config.toml
d_expert = 176
normalize_top_k = false
init_std_router = 0.0137
vocab_size = 8192
norm = "rmsnorm"
norm_place = "pre"
positions = "learned"
attn_scale = 0.0884
parallel_block = false
beta1 = 0.9
Below are experts of layer 4 (counted from 0) of a mixture-of-experts language model. Rows are named router (the router's row for the expert), down (a neuron's output weights, with its number) and show model dimensions 256-383. Each number is 50 + 15 x the weight over its row's rms, rounded and kept within 0 to 99.
After each expert's rows: a language model's description of what the expert responds to. This comes from a sample of Wikipedia text that the model never trained on.

# expert 3
router:75 41 45 49 62 14 53 50 64 56 52 48 37 31 63 45 63 40 23 41 42 69 62 41 48 69 65 85 55 71 51 36 24 29 56 49 45 44 54 55 52 75 51 44 51 31 28 56 62 44 46 37 35 73 63 50 24 58 34 49 57 14 40 62 33 61 64 13 45 59 54 41 36 52 43 24 51 50 73 44 61 51 47 48 62 81 82 42 64 49 59 51 12 63 50 46 59 59 37 56 51 32 69 61 52 41 38 53 34 30 66 61 67 38 74 16 59 60 39 48 72 41 42 53 37 55 59 55
down0:40 38 41 54 51 62 42 69 50 58 59 62 40 40 31 28 68 32 61 54 67 24 60 41 55 28 41 52 58 49 66 65 77 64 49 51 40 41 67 69 42 32 90 46 55 52 38 35 60 60 77 51 59 71 62 40 61 59 39 16 42 81 73 44 31 42 59 74 51 39 45 35 67 27 48 51 64 39 34 54 52 57 67 38 36 43 38 55 35 73 46 59 67 53 55 48 44 40 33 40 56 55 31 66 33 70 74 50 41 74 80 46 36 52 36 49 40 80 58 14 31 50 77 65 17 51 99 36
down1:43 41 48 59 28 42 43 53 59 62 60 17 37 29 62 40 69 42 51 63 47 44 26 46 33 43 60 51 54 51 45 39 39 70 71 00 44 60 42 62 72 58 46 47 55 55 46 73 44 68 43 50 53 44 54 45 54 72 60 63 34 44 63 44 22 81 34 40 45 33 70 47 72 43 92 42 62 65 27 38 48 63 37 48 61 77 52 40 55 40 74 45 29 51 44 59 47 45 46 64 61 26 36 45 43 29 45 67 51 58 27 55 64 36 51 29 69 40 42 63 65 54 80 67 40 27 59 45
Description: Pipe separators and other dividers (semicolons, slashes, dashes) inside data tables, mostly after a number or name: 89 | 0, 1962 | 3/3.

# expert 10
router:29 56 57 30 59 19 61 58 51 78 47 43 41 47 42 44 63 42 17 50 56 79 36 67 70 70 39 95 27 79 55 67 36 63 77 47 34 43 51 57 72 52 59 43 64 54 42 48 40 48 47 19 21 46 53 38 59 41 41 37 63 69 56 71 39 63 41 54 73 41 44 45 50 63 39 19 36 73 62 28 57 35 47 45 80 44 55 53 59 45 54 71 25 35 49 53 46 75 31 48 68 27 42 55 53 49 27 66 42 43 42 68 11 49 40 19 63 88 51 32 73 35 25 47 42 56 73 54
down0:50 51 59 66 54 41 32 52 39 47 41 60 41 57 42 62 43 29 06 35 40 34 28 53 47 66 14 75 39 44 54 39 42 51 54 44 72 39 47 36 49 63 65 64 46 75 41 49 31 61 45 53 57 40 46 41 73 41 46 56 46 39 58 24 57 52 51 49 39 59 32 47 42 46 55 50 47 54 48 33 65 37 63 48 80 62 00 28 34 46 31 54 24 17 43 33 46 30 36 42 44 70 53 51 57 69 29 85 32 62 61 65 46 09 78 59 33 53 32 50 49 63 37 59 50 37 56 51
down1:43 44 45 62 48 40 22 04 23 62 85 55 18 87 76 44 61 50 68 47 82 43 63 48 47 29 64 31 48 60 32 42 55 50 54 56 52 64 55 20 65 35 14 54 31 50 42 34 22 70 59 50 51 28 49 37 23 33 64 71 53 58 41 26 21 56 80 70 59 53 40 37 64 73 71 67 46 59 25 61 46 56 40 52 48 48 52 71 46 47 40 57 71 52 45 66 56 57 46 69 23 45 99 69 58 51 66 45 62 73 38 52 38 44 58 47 44 53 45 46 60 38 54 69 47 59 66 63
Description: Field labels at line start in infoboxes and taxonomy lists (Class, Born, Location, Genus, Preceded), plus pieces of chemical names and code strings.

# expert 12
router:77 87 49 22 37 23 57 57 56 52 60 65 52 40 35 54 27 44 38 50 25 73 53 54 60 43 45 68 27 41 82 64 30 59 47 76 23 48 63 64 72 53 70 51 66 50 55 59 44 59 55 41 54 68 40 51 55 55 27 58 55 68 40 57 29 70 59 63 71 55 37 43 34 44 59 39 59 23 38 44 70 34 34 26 35 41 43 50 83 42 34 70 25 34 49 48 44 51 35 35 34 48 34 65 51 73 50 61 55 47 39 78 22 55 62 29 52 85 69 48 32 44 31 51 45 44 49 34
down0:78 63 72 51 44 40 53 46 41 60 58 24 48 37 44 46 58 49 33 49 44 59 40 47 63 44 71 33 38 53 47 39 62 72 45 53 54 46 43 57 46 36 70 42 43 34 62 49 21 76 58 50 43 74 55 39 68 57 65 65 47 70 20 49 37 75 72 44 67 53 56 51 54 37 64 45 41 41 56 63 53 24 50 66 67 75 83 77 65 62 69 42 34 14 38 62 56 47 71 53 68 77 68 58 76 52 69 67 87 63 39 40 74 33 37 53 59 11 48 80 67 50 12 25 26 47 36 35
down1:44 65 52 60 38 48 16 53 75 56 34 42 41 33 53 61 63 55 58 57 76 40 28 56 45 65 74 34 55 62 57 46 59 32 64 44 82 54 73 56 44 56 26 61 28 48 58 69 54 43 70 25 38 51 46 47 42 38 60 42 49 35 37 56 69 28 59 54 43 52 80 25 56 35 40 28 28 45 59 46 37 63 44 35 56 51 65 62 37 67 35 48 60 50 49 30 68 56 67 62 47 11 75 30 36 38 66 00 50 66 66 41 48 36 55 77 50 65 46 43 66 42 56 31 32 54 66 24
Description: Prefixes and the piece right after a word start, such as Comp-ari-son, dis-ap-pointing, re-vol-ting, un-wieldy, and section words like See also.

# expert 9
router:52 48 31 48 28 38 63 66 29 69 49 37 45 46 52 22 62 46 46 87 56 70 42 45 60 39 63 61 18 69 34 70 56 69 56 68 53 35 39 46 73 62 49 54 72 43 53 22 38 24 59 37 61 74 45 40 39 45 27 47 61 36 54 75 41 54 37 21 45 53 56 52 48 40 50 61 56 61 54 40 78 91 22 45 57 43 55 57 56 34 51 60 39 71 51 77 51 40 40 61 61 42 58 79 61 55 53 52 49 54 39 81 33 29 53 39 47 58 47 26 92 36 37 73 62 55 54 19
down0:70 30 45 49 46 52 64 32 48 55 65 47 65 59 70 49 59 41 51 32 52 52 44 54 52 57 38 29 66 13 35 66 52 45 64 35 66 45 39 51 18 33 43 45 48 36 32 47 71 68 75 50 45 50 56 37 62 57 41 40 60 52 47 45 48 62 82 62 21 31 62 52 72 31 43 74 67 61 67 55 35 79 70 47 41 48 40 38 11 63 34 21 66 34 35 31 53 59 47 52 62 48 43 64 57 50 35 30 91 54 41 28 52 57 79 70 35 59 57 56 67 50 27 24 59 39 32 56
down1:70 36 35 58 41 58 48 55 50 50 74 11 55 23 10 39 63 47 67 51 68 16 45 50 67 56 54 65 51 50 38 52 42 53 41 42 60 71 45 48 39 52 56 44 20 67 54 44 82 57 68 50 57 65 52 59 49 30 54 64 41 28 74 58 56 65 39 57 64 46 38 41 45 55 38 60 47 53 30 40 70 45 48 59 40 58 63 24 51 48 41 41 51 55 33 53 57 40 42 49 85 39 36 50 64 56 32 56 63 83 35 37 41 57 27 42 74 54 46 48 56 78 34 48 71 70 31 52
Description: Verbs and past participles after was, were or is, often before by or to, as in census lines "were made up of", characterized, released.

# expert 5
router:78 35 43 40 40 13 60 44 73 64 54 69 41 51 73 43 48 38 38 50 55 42 66 55 63 33 62 75 23 70 40 44 15 60 65 53 36 69 55 46 76 47 68 60 53 25 19 42 62 29 53 42 59 59 68 43 50 47 41 43 56 34 47 57 32 69 56 16 42 65 64 36 26 49 54 59 25 29 52 37 58 46 62 44 47 62 80 49 82 57 71 48 61 54 57 59 68 61 34 47 54 26 45 62 55 41 38 60 58 36 64 71 35 44 64 39 23 55 29 24 61 32 45 51 51 59 43 49
down5:50 45 42 33 61 36 73 47 50 72 33 45 39 64 73 44 46 67 47 62 44 60 69 49 31 52 60 37 65 48 51 45 68 69 41 36 63 62 35 66 54 26 29 55 31 39 63 42 44 61 59 54 38 63 67 41 58 62 78 40 65 17 62 36 61 34 24 63 38 38 31 20 56 50 61 31 46 70 72 23 51 67 35 84 42 49 61 41 56 50 82 44 56 69 75 76 50 55 54 44 57 43 45 34 60 45 78 43 42 73 31 36 61 13 35 46 76 41 56 50 55 41 69 50 51 60 63 66
down6:30 42 28 51 45 31 61 62 10 72 62 53 57 28 17 28 71 58 61 39 48 34 60 46 43 52 55 26 60 55 45 43 36 83 70 50 34 32 25 77 65 11 54 68 46 64 45 37 63 58 36 57 64 54 53 67 69 67 15 38 46 56 69 49 50 58 43 59 66 67 33 33 41 34 71 55 43 50 47 34 28 60 65 63 44 60 67 51 59 48 48 19 38 39 18 73 75 49 36 41 51 33 49 34 79 58 62 34 13 85 31 47 49 36 62 42 74 72 72 49 45 72 61 48 46 28 86 72
Description: Line breaks, sentence-final periods, closing parentheses and quotation marks that end a sentence, list item or table row before a new line.

# expert 8
router:60 45 14 48 61 29 60 44 54 66 43 45 35 50 52 33 51 40 51 43 60 44 75 75 53 45 40 80 33 66 74 54 12 31 48 87 31 20 35 52 72 67 58 56 56 33 49 57 62 22 45 45 43 76 83 77 55 47 39 30 57 24 55 42 35 57 64 33 28 87 33 66 24 54 16 45 30 43 52 54 48 53 34 61 36 89 71 58 67 45 38 29 56 62 37 52 65 50 41 34 56 24 47 60 65 63 31 45 58 51 70 38 39 63 66 41 50 72 36 26 56 29 50 64 62 54 41 32
down0:66 80 39 50 69 33 80 27 60 64 39 27 34 23 49 58 45 54 46 36 50 66 38 26 09 30 70 46 71 64 21 54 48 62 43 58 70 56 62 25 70 57 40 40 40 38 30 53 56 33 62 42 56 32 66 40 21 43 45 56 53 36 74 41 49 52 65 39 63 66 67 55 48 41 40 29 55 39 35 60 42 25 43 72 23 56 52 59 47 27 54 52 66 27 46 43 25 50 64 53 38 48 66 55 44 69 53 47 34 60 43 53 54 43 67 44 76 78 71 58 66 73 28 61 47 31 60 71
down1:46 59 91 57 62 53 22 39 29 44 56 36 61 44 62 45 45 27 36 48 59 35 39 70 46 73 42 46 47 85 48 66 57 66 46 25 59 46 41 53 43 76 49 45 38 69 25 75 30 35 60 41 45 63 37 33 56 60 67 87 62 19 40 64 29 72 33 61 43 41 45 28 40 43 40 37 69 46 39 64 35 48 62 34 50 66 39 40 57 71 48 60 49 57 47 54 42 31 39 09 58 42 47 53 50 18 49 72 92 33 47 57 54 75 32 60 54 40 64 52 45 62 53 62 71 36 58 41
Description: Month names, year digits and the comma after a date or introductory phrase, such as On October 10, 2007 and In 2019, he.

# expert 0
router:61 53 44 34 37 36 72 73 49 56 56 58 35 30 42 47 60 35 38 50 54 88 59 74 62 79 64 51 20 52 49 62 21 36 61 57 20 49 40 45 57 72 64 46 60 31 52 63 33 50 32 38 84 52 67 70 22 42 50 47 60 41 56 60 43 69 49 46 55 39 42 29 40 52 42 26 56 29 63 42 52 67 49 45 54 66 73 50 76 57 57 63 46 34 42 60 38 60 42 38 43 22 31 46 68 75 45 72 24 25 37 68 24 39 56 39 10 53 38 33 52 34 31 34 60 49 45 50
down5:47 61 21 63 65 59 56 48 46 54 46 35 47 40 33 53 55 70 68 59 60 45 46 61 29 70 44 42 30 63 40 77 65 48 57 54 67 28 81 71 50 62 51 58 43 78 55 25 57 31 22 65 61 46 47 12 35 45 65 64 50 53 81 43 41 60 34 56 46 44 42 47 57 41 46 44 45 35 68 44 51 17 28 59 36 45 71 37 67 77 60 56 55 22 69 55 31 30 21 69 46 55 32 48 47 05 51 49 82 60 08 43 26 57 44 50 73 53 29 47 43 50 33 39 28 43 70 60
down6:30 48 46 34 53 63 23 49 61 36 40 44 60 34 75 43 88 39 36 60 77 51 24 55 98 54 72 57 60 48 81 48 70 28 40 53 49 53 46 36 44 49 59 42 45 51 35 44 61 43 58 32 63 55 44 32 55 56 43 51 46 44 49 47 57 21 30 59 47 28 36 61 20 48 55 54 58 47 67 50 58 70 91 45 53 50 28 46 57 58 57 31 51 78 67 57 46 56 51 40 50 52 34 55 25 56 62 41 33 42 55 50 52 66 53 72 44 38 57 33 43 75 30 37 58 52 32 18
Description: Closing suffixes that finish a word, such as -ing, -ation, -ist, -ity, -shire, plus whole nouns like film, album, team, role.

# expert 6
router:68 51 50 46 53 19 41 46 48 53 48 54 45 56 69 55 66 47 10 51 40 55 70 41 50 63 51 66 26 71 51 29 30 52 50 62 55 56 28 46 46 47 75 46 48 26 28 39 55 52 44 32 75 54 86 58 37 44 57 42 62 46 49 48 32 64 52 15 39 53 57 19 61 55 37 60 60 52 81 37 62 65 44 78 36 30 53 32 59 56 65 40 36 50 62 44 71 39 27 23 68 40 51 63 34 42 44 44 37 44 50 74 35 41 54 52 50 52 43 42 58 24 49 61 28 60 68 60
down0:50 52 50 57 54 42 34 25 44 50 54 27 36 81 82 62 45 37 54 70 59 59 58 41 41 74 58 56 33 67 23 48 22 45 46 52 44 51 62 27 29 47 48 61 37 34 78 22 45 35 52 37 57 72 45 60 57 35 39 48 49 67 27 56 37 54 46 37 55 45 38 67 42 37 49 66 56 36 76 56 51 65 28 65 55 58 57 48 27 30 80 52 49 42 18 48 47 37 36 43 73 55 52 31 27 49 51 40 53 40 25 62 33 47 27 33 54 52 72 40 84 41 66 35 36 53 48 76
down1:31 58 70 53 49 63 55 39 56 62 26 55 40 50 41 30 61 72 54 58 76 54 67 56 48 41 41 45 42 42 57 65 62 49 44 63 48 64 67 59 49 51 34 61 34 58 58 36 58 56 65 71 44 48 22 48 61 66 40 54 41 49 49 73 52 48 65 62 52 63 61 48 29 54 31 59 53 49 61 51 43 41 68 39 30 52 58 21 54 57 68 34 53 59 67 31 52 23 57 68 58 61 36 48 43 47 53 18 50 47 45 60 41 39 91 49 69 39 70 44 51 62 50 76 20 47 18 46
Description: Digits, commas and pipes in sports and results tables, especially prize money and measurements ($35,000, €42,500, 1.89), plus words like including and born.

# expert 13
router:59 41 29 34 50 01 67 50 28 60 68 58 57 49 45 31 50 20 30 33 39 73 57 55 58 55 41 84 47 75 56 61 43 48 48 70 33 22 54 59 55 71 33 51 55 39 28 42 52 46 50 50 63 53 66 44 54 55 24 48 53 47 67 69 36 61 55 26 37 44 44 41 46 47 46 49 40 34 43 43 57 48 45 32 43 64 53 41 76 44 34 50 29 41 34 37 70 69 30 18 44 16 40 71 81 66 43 43 34 50 69 70 46 39 60 30 59 75 43 17 53 49 40 45 48 50 50 30
down5:44 60 34 58 53 45 36 71 36 50 72 48 61 44 68 24 51 55 33 39 47 93 43 61 30 57 28 63 35 28 49 77 27 18 25 24 34 65 58 46 33 57 27 43 65 45 27 59 74 52 25 47 55 37 43 45 42 57 65 42 51 53 41 40 46 54 28 59 61 56 58 42 47 69 60 45 29 55 66 46 57 42 68 48 60 32 51 47 28 59 62 47 16 58 60 71 40 23 36 62 39 61 64 37 49 44 18 56 25 33 53 63 31 30 05 51 58 13 43 49 76 41 44 50 60 24 39 43
down6:50 46 36 62 65 44 37 43 55 28 52 41 32 43 68 48 36 69 65 53 45 49 60 46 33 52 54 22 45 48 38 37 34 57 60 80 62 65 40 32 48 42 74 50 23 60 53 30 53 44 40 49 53 43 64 73 37 41 49 36 51 43 32 59 45 48 36 58 64 86 64 41 34 58 32 69 62 60 54 14 43 64 52 66 53 38 66 70 51 50 67 58 60 79 78 66 63 45 54 72 42 73 57 21 31 23 62 44 51 30 40 65 46 53 41 84 23 28 54 62 58 38 70 69 44 56 45 68
Description: Start of table rows and cells, row numbers and years right after a pipe, section markers ==, and football position codes like DF, MF.

# expert 1
router:57 37 47 64 29 36 82 57 55 55 42 58 47 52 41 66 53 32 19 60 35 66 72 40 60 59 66 84 58 59 37 69 49 70 80 63 67 48 44 53 55 85 56 62 53 52 43 59 54 11 27 50 49 43 58 47 45 41 30 55 59 32 59 59 59 51 30 20 47 45 52 32 55 52 59 64 32 68 76 49 61 55 38 44 77 55 43 60 73 65 45 42 27 48 51 47 50 65 52 38 55 39 39 70 63 62 51 64 51 25 38 50 48 58 59 50 72 79 48 33 62 28 37 65 42 32 48 40
down0:68 54 60 46 49 47 59 39 68 49 58 70 73 18 58 59 53 25 42 36 67 53 34 68 53 61 63 37 59 42 54 62 67 62 78 62 33 63 68 71 57 59 60 55 54 40 45 33 32 42 37 48 64 52 51 50 57 29 59 66 40 63 32 62 66 49 34 48 51 46 52 41 56 61 57 50 37 51 78 46 60 51 80 38 57 55 42 35 79 55 51 48 35 48 39 45 08 49 58 63 55 35 31 38 51 41 54 48 53 45 62 40 76 57 64 47 39 40 34 68 40 46 53 52 54 29 32 37
down1:37 75 58 40 51 48 44 39 62 56 75 57 42 76 65 44 53 55 60 44 58 55 68 83 54 22 62 22 72 59 38 39 64 58 73 41 69 42 47 38 46 41 58 47 64 62 28 42 74 41 57 59 58 63 63 46 38 61 26 43 53 39 77 18 44 30 52 47 34 52 46 37 62 50 66 37 62 40 49 25 45 82 42 32 31 74 58 58 56 29 40 44 71 32 38 80 51 55 53 52 63 59 81 46 47 64 70 31 54 53 37 48 47 54 63 47 63 50 39 58 35 27 63 31 60 70 25 55
Description: Prepositions in running prose, especially of, in, for, from, at, linking a noun to its complement: National Register of, death in, heart of.

# expert 11
router:45 53 19 46 40 43 52 57 55 62 61 58 40 17 34 46 59 32 47 41 43 32 62 59 55 41 58 74 29 60 58 47 27 42 59 54 35 32 31 51 70 50 64 60 75 46 21 60 66 41 72 38 56 80 58 41 34 36 37 24 58 38 43 41 38 50 67 32 42 52 37 46 45 50 39 39 56 55 68 49 55 68 38 50 46 67 48 32 70 36 66 46 57 56 51 58 67 38 32 46 70 34 39 81 51 50 31 41 55 57 51 55 35 60 57 46 39 56 60 43 64 17 46 67 42 53 60 32
down0:66 49 38 73 36 55 46 34 37 45 71 44 55 41 48 36 42 74 27 68 69 50 68 54 50 26 44 57 64 30 51 33 54 73 54 38 61 24 52 38 70 46 40 54 42 42 65 48 38 60 32 52 40 67 50 68 59 57 40 43 44 19 49 92 60 35 54 47 88 79 45 31 52 55 65 46 82 57 61 58 53 50 80 53 58 44 60 20 46 60 61 50 64 56 55 67 62 68 64 41 38 55 47 78 42 69 75 40 53 86 81 50 20 34 39 56 40 71 29 99 31 43 40 40 63 59 47 66
down1:63 94 50 43 40 29 50 40 49 56 33 49 75 53 32 56 73 46 48 79 42 70 41 34 49 66 52 65 42 56 38 64 38 45 56 52 37 44 60 35 84 23 48 46 35 64 53 63 62 50 42 50 38 49 45 91 48 35 50 42 49 10 31 61 33 44 41 63 50 43 41 61 47 31 45 63 71 43 44 57 52 51 65 42 29 65 35 41 62 63 64 40 67 49 56 22 62 39 40 71 34 36 43 41 51 64 77 22 40 43 55 41 66 86 31 77 43 56 59 50 51 52 59 00 34 51 74 56
Description: Conjunctions, comparatives and pronouns in stories about people, such as like, when, after, than, if, him, plus first names like George, John.

# expert 7
router:55 66 33 41 49 52 46 53 65 67 54 47 53 27 72 53 55 13 43 15 45 47 62 63 67 61 33 64 19 57 43 32 37 46 67 24 38 57 35 63 48 57 72 55 56 28 40 61 37 45 70 56 64 76 65 64 44 54 42 46 54 54 22 40 38 58 57 48 46 69 52 41 46 61 37 43 55 56 43 47 49 62 28 62 60 54 60 66 62 35 75 34 21 47 42 48 18 43 40 14 34 50 33 60 44 58 42 40 49 28 58 61 10 61 46 32 47 50 35 29 52 35 43 57 49 42 43 70
down0:65 32 66 39 32 09 64 55 39 60 51 26 71 52 47 60 66 45 60 72 50 53 33 47 56 48 49 26 42 29 73 80 55 68 09 75 51 42 58 48 76 55 15 44 46 18 46 56 62 72 24 35 36 45 65 54 43 32 73 67 54 60 70 41 53 54 74 45 54 12 79 67 46 46 62 39 55 43 39 63 65 26 41 59 46 32 33 64 50 55 86 45 74 35 54 45 62 59 67 54 20 31 52 66 34 55 64 68 36 77 78 43 50 55 30 35 31 45 48 79 59 31 27 52 50 53 67 45
down1:55 32 84 38 74 71 30 27 00 63 87 66 41 49 51 35 57 56 52 56 58 35 33 56 55 43 63 57 37 64 68 29 30 51 61 64 43 50 78 64 53 30 43 55 95 36 88 49 28 47 39 45 54 47 12 50 53 59 48 59 48 46 46 23 54 39 44 60 67 66 26 33 37 42 72 35 25 51 76 56 58 44 57 65 36 44 67 39 33 51 38 50 54 66 49 72 59 52 80 47 51 40 55 38 59 48 56 34 34 59 45 38 25 26 64 50 63 50 53 45 47 60 44 59 70 55 26 62
Description: Articles, conjunctions, auxiliaries and pronouns in running prose: and, the, a, was, he, and which opening a parenthetical clause.

# expert 15
router:47 37 47 54 51 20 70 54 38 48 53 75 47 54 52 52 47 54 51 43 37 66 48 51 62 49 63 60 39 72 32 62 37 33 79 60 31 52 54 68 60 56 68 55 43 49 49 24 55 49 73 28 46 75 67 42 59 31 48 55 48 28 48 55 41 45 77 49 48 62 50 45 47 36 28 29 63 55 73 52 53 59 39 57 71 68 36 50 74 74 52 49 44 59 27 30 44 40 34 58 26 39 59 83 73 44 45 53 55 39 48 64 53 53 68 36 56 62 38 49 79 38 45 28 41 57 48 56
down0:60 44 72 32 72 59 33 57 44 68 32 51 51 46 56 14 41 56 70 44 47 44 41 70 52 28 61 59 44 42 54 31 63 65 50 62 38 65 53 77 42 43 29 72 16 43 36 66 90 51 25 62 56 31 41 39 27 38 63 69 53 59 22 31 26 31 38 56 58 41 35 57 44 67 54 38 59 47 71 47 70 45 41 44 73 55 38 76 82 54 15 54 65 43 51 52 62 65 38 61 46 61 79 40 46 89 60 33 55 64 37 26 82 58 40 18 69 37 48 30 54 43 48 39 53 51 64 60
down1:49 52 41 59 39 55 94 43 53 47 45 66 58 35 50 42 60 53 40 31 32 54 84 27 51 44 60 68 52 64 61 60 23 25 60 51 59 35 37 54 31 51 63 49 11 57 43 40 61 35 64 57 63 63 49 65 20 60 37 53 49 53 62 72 59 46 59 45 56 31 25 43 56 61 50 69 40 59 29 48 47 33 35 56 45 36 44 46 42 55 51 57 35 72 36 45 20 46 42 58 20 50 49 73 67 80 57 54 43 30 12 41 49 57 77 53 64 36 65 38 72 60 68 84 51 40 74 53
Description: Word pieces and short word starts inside names or compounds, such as re, c, short, Fin, vel, u, plus = in title headings.

# expert 2
router:70 62 47 38 17 07 40 29 39 53 71 56 39 45 59 63 46 49 31 29 29 75 47 64 59 65 48 72 29 64 67 26 31 58 64 51 28 43 42 43 53 48 45 44 51 46 42 51 73 46 40 39 32 57 70 30 30 51 39 50 58 54 47 67 23 73 66 24 48 36 34 48 17 32 57 39 57 46 51 60 70 58 40 53 52 65 42 57 62 47 67 57 27 30 41 27 58 40 30 40 63 17 40 44 60 63 54 72 37 58 61 79 44 48 51 41 62 47 46 41 59 27 31 21 56 67 46 55
down0:69 55 57 52 61 72 15 44 27 41 77 50 34 28 61 64 58 47 36 57 61 62 66 45 55 41 36 59 41 23 57 62 70 38 40 23 66 24 49 72 30 33 22 52 64 52 75 51 24 73 61 48 68 59 37 19 33 20 66 57 49 26 65 31 63 52 76 72 28 55 32 39 81 71 40 51 68 53 48 44 39 15 56 43 45 62 31 41 60 49 34 57 54 51 37 69 51 43 43 58 60 44 55 68 51 64 63 74 31 33 27 55 43 61 38 86 59 58 54 60 42 77 58 55 41 62 58 47
down1:34 55 51 69 46 68 64 77 43 61 50 25 71 47 55 21 64 64 43 53 40 73 67 45 74 62 56 61 51 54 60 46 77 46 66 64 33 38 40 48 28 34 36 57 29 29 29 29 65 25 74 34 50 45 32 59 25 55 45 28 49 29 47 42 53 74 44 62 33 61 22 44 62 56 55 37 64 67 41 67 68 03 61 47 59 46 53 62 40 40 52 26 41 55 79 70 38 57 43 52 51 50 62 39 53 40 46 56 23 45 48 59 36 32 52 72 52 39 46 69 52 24 56 46 49 30 35 43
Description: Final s after an apostrophe or stem (Tolkien's, boss, Was), plus short syllables of Japanese, Chinese and other foreign names (ji, shi, Tak).

# expert 4
router:57 45 49 41 40 09 47 81 50 59 60 56 48 55 42 45 61 38 41 36 20 77 58 47 58 66 63 84 48 71 39 51 36 51 63 59 43 39 39 56 50 62 50 51 59 47 35 27 36 59 69 29 53 69 73 48 42 50 43 44 55 33 49 56 20 40 58 45 49 49 50 20 24 54 33 34 52 15 73 37 55 55 72 51 52 48 47 68 57 65 50 38 37 76 60 69 51 62 43 57 38 28 60 52 67 53 53 43 40 45 33 44 44 30 65 30 62 81 64 22 79 55 22 24 61 66 44 34
down0:46 69 38 75 55 45 35 29 68 45 53 36 37 34 25 82 44 50 54 62 46 48 50 55 45 40 45 39 55 42 50 63 55 29 45 65 38 39 55 72 79 59 14 45 73 59 56 23 60 48 43 45 51 30 51 85 31 48 43 38 53 49 49 49 34 51 66 45 39 55 44 27 43 29 60 23 36 45 62 66 85 41 47 53 61 49 54 48 22 48 78 76 50 39 47 31 61 64 36 44 77 58 72 49 55 24 76 53 36 47 59 76 48 52 36 45 51 31 52 34 57 73 26 56 84 75 33 85
down1:47 41 36 36 76 39 52 55 48 53 46 58 60 59 46 63 42 61 84 52 26 58 32 59 68 49 55 54 35 45 36 58 26 83 42 32 44 57 71 43 56 25 32 39 38 45 68 49 39 49 52 46 37 57 55 30 38 49 44 59 53 26 40 37 64 59 54 77 32 38 49 46 35 36 54 56 75 57 31 28 67 56 52 45 50 70 39 41 47 57 48 31 43 25 48 30 26 62 29 40 44 56 42 24 43 38 24 53 53 15 46 48 22 54 56 61 86 43 31 60 47 28 27 31 32 51 56 53
Description: Middle and end pieces of proper names, especially sports teams, places and leagues, such as Canucks, Royals, Serie, Burkina, Czechoslovak.

# expert 14
router:47 60 42 62 58 12 58 48 58 57 76 68 08 19 65 49 45 30 37 65 50 88 46 32 45 49 51 63 50 67 43 34 37 61 55 63 23 34 52 86 63 81 58 49 65 10 38 46 56 50 39 31 43 54 76 53 32 57 42 41 67 47 47 48 20 65 51 10 48 51 64 35 41 60 28 28 44 43 66 58 52 40 63 53 35 70 67 42 55 40 66 48 41 60 61 32 31 49 46 63 45 37 37 67 45 65 52 48 47 51 52 62 33 51 40 18 58 63 41 51 68 56 37 57 64 56 69 32
down0:46 47 57 38 59 52 71 66 70 58 54 66 50 58 43 56 78 61 41 58 45 63 48 34 59 32 54 43 31 55 61 38 41 58 48 69 52 24 18 43 36 77 49 48 45 86 53 29 61 76 28 32 59 62 47 43 44 34 42 29 61 37 47 53 62 57 34 30 62 55 42 69 46 26 48 66 68 81 43 54 39 54 58 52 49 53 33 55 49 69 33 54 37 60 26 59 59 28 39 55 43 54 40 81 61 53 23 51 47 32 42 48 30 53 62 69 54 63 49 41 34 75 82 84 35 52 42 50
down1:49 25 63 60 38 85 80 63 37 57 35 23 75 25 53 28 51 26 33 51 45 18 37 52 37 32 55 45 27 57 44 44 34 43 58 44 90 23 40 57 54 55 47 60 62 50 73 56 61 56 38 58 52 44 42 43 45 69 32 40 61 36 89 51 73 58 43 65 47 54 86 32 67 53 52 38 58 52 24 47 62 57 60 42 58 68 44 56 35 56 36 41 91 65 15 36 27 57 57 36 63 32 31 68 62 43 27 57 76 42 44 58 74 43 62 54 38 65 50 38 62 42 67 36 59 29 59 51
Description: Single letters or consonant clusters opening foreign words and names, especially Scandinavian, Germanic, Slavic or Thai (Sch, Ko, Ka, Göte Gå-ård).